config = dict(
    n_groups=8,
    n_kv_head=2,
    head_dim=32,
    init='normal',
    init_std_qkv=0.0226,
    lr=0.000744,
    batch_tokens=[65536, 131072, 196608],
    doc_mask=True,
)
Below are experts of layer 8 (counted from 0) of a mixture-of-experts language model. Rows are named router (the router's row for the expert) and show model dimensions 160-239. Each number is 200 + 40 x the weight over its row's rms, rounded and kept within 0 to 999.
After each expert's rows: "comes before" lists some tokens at least twice as common just after its tokens as in all text. This comes from a sample of Wikipedia text that the model never trained on. Tokens count by the router's weight.

# expert 17
router,204,155,195,236,98,208,273,237,259,183,183,251,266,276,174,216,225,85,140,232,255,158,258,179,227,260,242,153,208,171,300,137,182,244,235,244,191,259,243,257,220,182,245,194,243,202,190,161,176,197,236,138,167,187,238,184,197,130,191,172,230,156,128,159,203,213,212,165,190,260,222,173,190,122,145,235,211,201,171,156
comes before: "1", "2", "3", "0", "4", "5"

# expert 11
router,145,268,194,193,89,236,304,161,220,121,201,224,252,260,183,181,223,152,184,195,195,152,299,182,276,244,240,121,246,180,331,199,229,202,221,227,122,229,213,206,184,148,221,174,231,232,132,124,237,179,208,102,202,260,269,173,210,167,211,213,209,158,174,277,154,273,227,206,235,146,241,117,256,191,194,206,202,167,215,175
comes before: " |", "1", "2", "3", "4", "|"

# expert 9
router,146,177,87,197,200,215,288,177,170,149,129,269,212,178,221,192,220,194,156,235,305,165,277,255,230,275,270,203,191,219,216,117,231,237,220,227,199,140,242,231,192,142,219,176,197,177,154,144,213,154,219,159,146,196,239,191,188,154,218,155,207,178,161,186,51,255,191,213,221,226,242,217,249,170,233,217,186,211,193,196
comes before: "1", "2", "9", "8", "3", "6"

# expert 1
router,154,194,89,222,188,295,232,226,177,195,126,239,189,250,172,240,203,165,178,147,230,142,239,189,216,236,284,178,204,170,205,156,207,226,264,185,223,194,227,278,156,222,229,220,154,147,191,144,195,211,220,185,167,189,238,237,227,155,225,209,165,216,194,228,88,269,221,233,207,184,270,173,237,212,178,202,214,170,247,196
comes before: "0", "9", "8", "1", "2", "7"

# expert 26
router,210,199,197,230,207,258,209,197,230,139,170,236,229,232,183,132,249,195,154,216,254,198,226,196,243,215,236,224,194,180,199,137,264,243,214,194,175,160,308,278,223,142,209,200,179,222,164,125,247,117,237,209,232,234,289,230,146,50,250,170,188,158,149,209,170,233,249,216,218,224,255,223,275,207,192,241,167,211,228,151
comes before: "s", " of", ".", ",", " in", "ing"

# expert 0
router,120,233,119,242,154,270,256,168,212,197,176,198,169,315,217,199,253,193,220,210,176,161,278,228,215,218,262,105,218,133,303,168,265,208,207,234,218,212,203,262,187,199,183,235,227,188,169,123,230,193,224,178,114,200,300,213,147,88,234,188,177,162,214,199,156,196,294,238,207,223,244,220,223,206,174,190,184,149,207,201
comes before: " |", "0", ".", "–", "5", "6"

# expert 21
router,205,175,158,174,163,250,216,188,296,145,120,241,241,247,110,160,194,152,276,192,258,188,215,169,182,235,217,184,261,248,198,183,200,235,237,185,173,254,258,223,175,146,284,233,219,243,171,186,234,158,257,165,186,214,253,148,151,158,232,183,137,219,192,187,152,242,219,204,189,218,240,213,195,156,232,224,172,190,226,194
comes before: ",", " in", ".", " of", " and", " by"

# expert 27
router,189,221,48,164,166,220,307,206,200,220,221,185,239,256,189,228,194,97,210,254,274,148,212,199,175,251,283,196,182,207,191,144,164,193,170,191,202,305,210,221,188,211,255,185,199,207,202,125,165,156,283,155,181,190,182,182,199,215,258,166,220,187,200,207,129,242,235,200,144,228,211,232,215,180,174,249,180,167,167,226
comes before: " ", " Siege", " •", " Born", " List", " Total"

# expert 14
router,163,207,177,157,103,211,236,186,231,178,178,194,204,276,175,161,224,146,187,221,299,164,315,220,248,232,224,180,225,230,258,165,170,255,221,249,164,168,278,221,189,78,204,171,186,196,118,121,227,226,257,134,162,147,246,199,181,223,248,106,158,201,228,198,132,235,183,189,239,217,229,167,234,184,190,159,202,195,152,231
comes before: " and", ",", " which", "–", " but", ")"

# expert 24
router,220,263,139,213,196,229,313,173,241,112,179,262,232,202,149,175,212,215,220,126,163,221,207,212,297,240,173,116,244,168,262,199,238,234,217,188,189,190,231,254,233,163,221,231,129,192,133,140,233,158,220,190,250,189,257,163,110,74,242,221,129,184,192,188,151,233,226,218,171,210,214,146,229,192,209,201,170,171,256,157
comes before: "|", " |", "|---|---|", "|---|---|---|", "|---|", " time"

# expert 25
router,130,227,197,293,218,260,245,129,181,192,204,255,152,171,111,145,219,220,204,216,287,203,251,203,226,250,232,163,196,149,298,142,217,301,183,275,177,186,183,201,241,251,203,247,194,246,211,150,210,166,233,214,171,260,246,204,177,193,239,121,127,169,196,180,108,220,258,193,201,236,216,145,218,181,164,246,156,191,246,209
comes before: " the", " a", " his", " her", " an", " their"

# expert 5
router,160,195,138,171,145,312,233,211,274,209,191,232,205,214,163,166,202,211,146,234,252,211,208,161,149,237,225,170,208,162,284,154,191,213,245,243,154,131,194,224,242,171,349,222,152,195,172,124,290,135,248,129,166,224,206,238,231,213,254,164,188,145,235,195,158,259,210,195,160,154,192,230,212,118,192,241,160,143,246,201
comes before: "\n", " ", "-", " The", "==", "The"

# expert 15
router,192,203,145,257,140,267,241,185,233,199,145,279,198,219,260,152,233,171,255,195,214,142,271,207,252,222,244,204,257,164,237,266,236,151,206,223,248,259,194,190,239,231,253,241,243,262,189,179,214,178,209,151,204,241,205,240,166,80,215,152,154,250,144,276,149,193,291,220,203,223,216,219,127,193,168,188,138,178,168,134
comes before: ":", "3", "4", "5", " /", " ("

# expert 31
router,133,203,170,163,143,174,268,185,248,199,239,229,183,232,151,173,215,188,197,259,220,141,243,238,250,281,211,115,214,146,249,106,196,209,237,241,248,226,224,207,183,227,248,209,188,246,156,154,246,214,258,131,178,257,181,198,151,201,216,123,156,186,222,259,112,236,143,215,238,197,289,152,203,154,194,203,184,195,152,190
comes before: "-", "\n", "°", ")", ":", "–"

# expert 8
router,218,286,149,236,179,197,240,221,200,226,174,237,246,251,183,149,190,172,259,229,264,173,248,201,255,200,214,149,210,133,201,128,180,234,239,183,213,216,288,282,193,215,262,235,210,227,143,131,256,110,193,176,159,237,236,176,201,131,255,167,173,207,114,208,96,231,217,143,176,215,201,119,201,199,155,261,184,145,260,140
comes before: "1", "2", "3", "4", " School", "mar"

# expert 20
router,183,280,139,246,157,251,282,143,245,175,115,298,206,209,201,206,314,204,211,151,214,162,221,209,195,186,231,139,214,163,303,171,215,272,223,186,188,189,189,267,210,185,230,203,159,167,104,139,221,174,202,193,125,243,254,191,140,190,212,180,200,162,183,214,179,226,205,218,191,215,205,154,171,171,239,279,129,123,225,159
comes before: " ", "---|---|---|---|", ";", " Votes", " —", " Apps"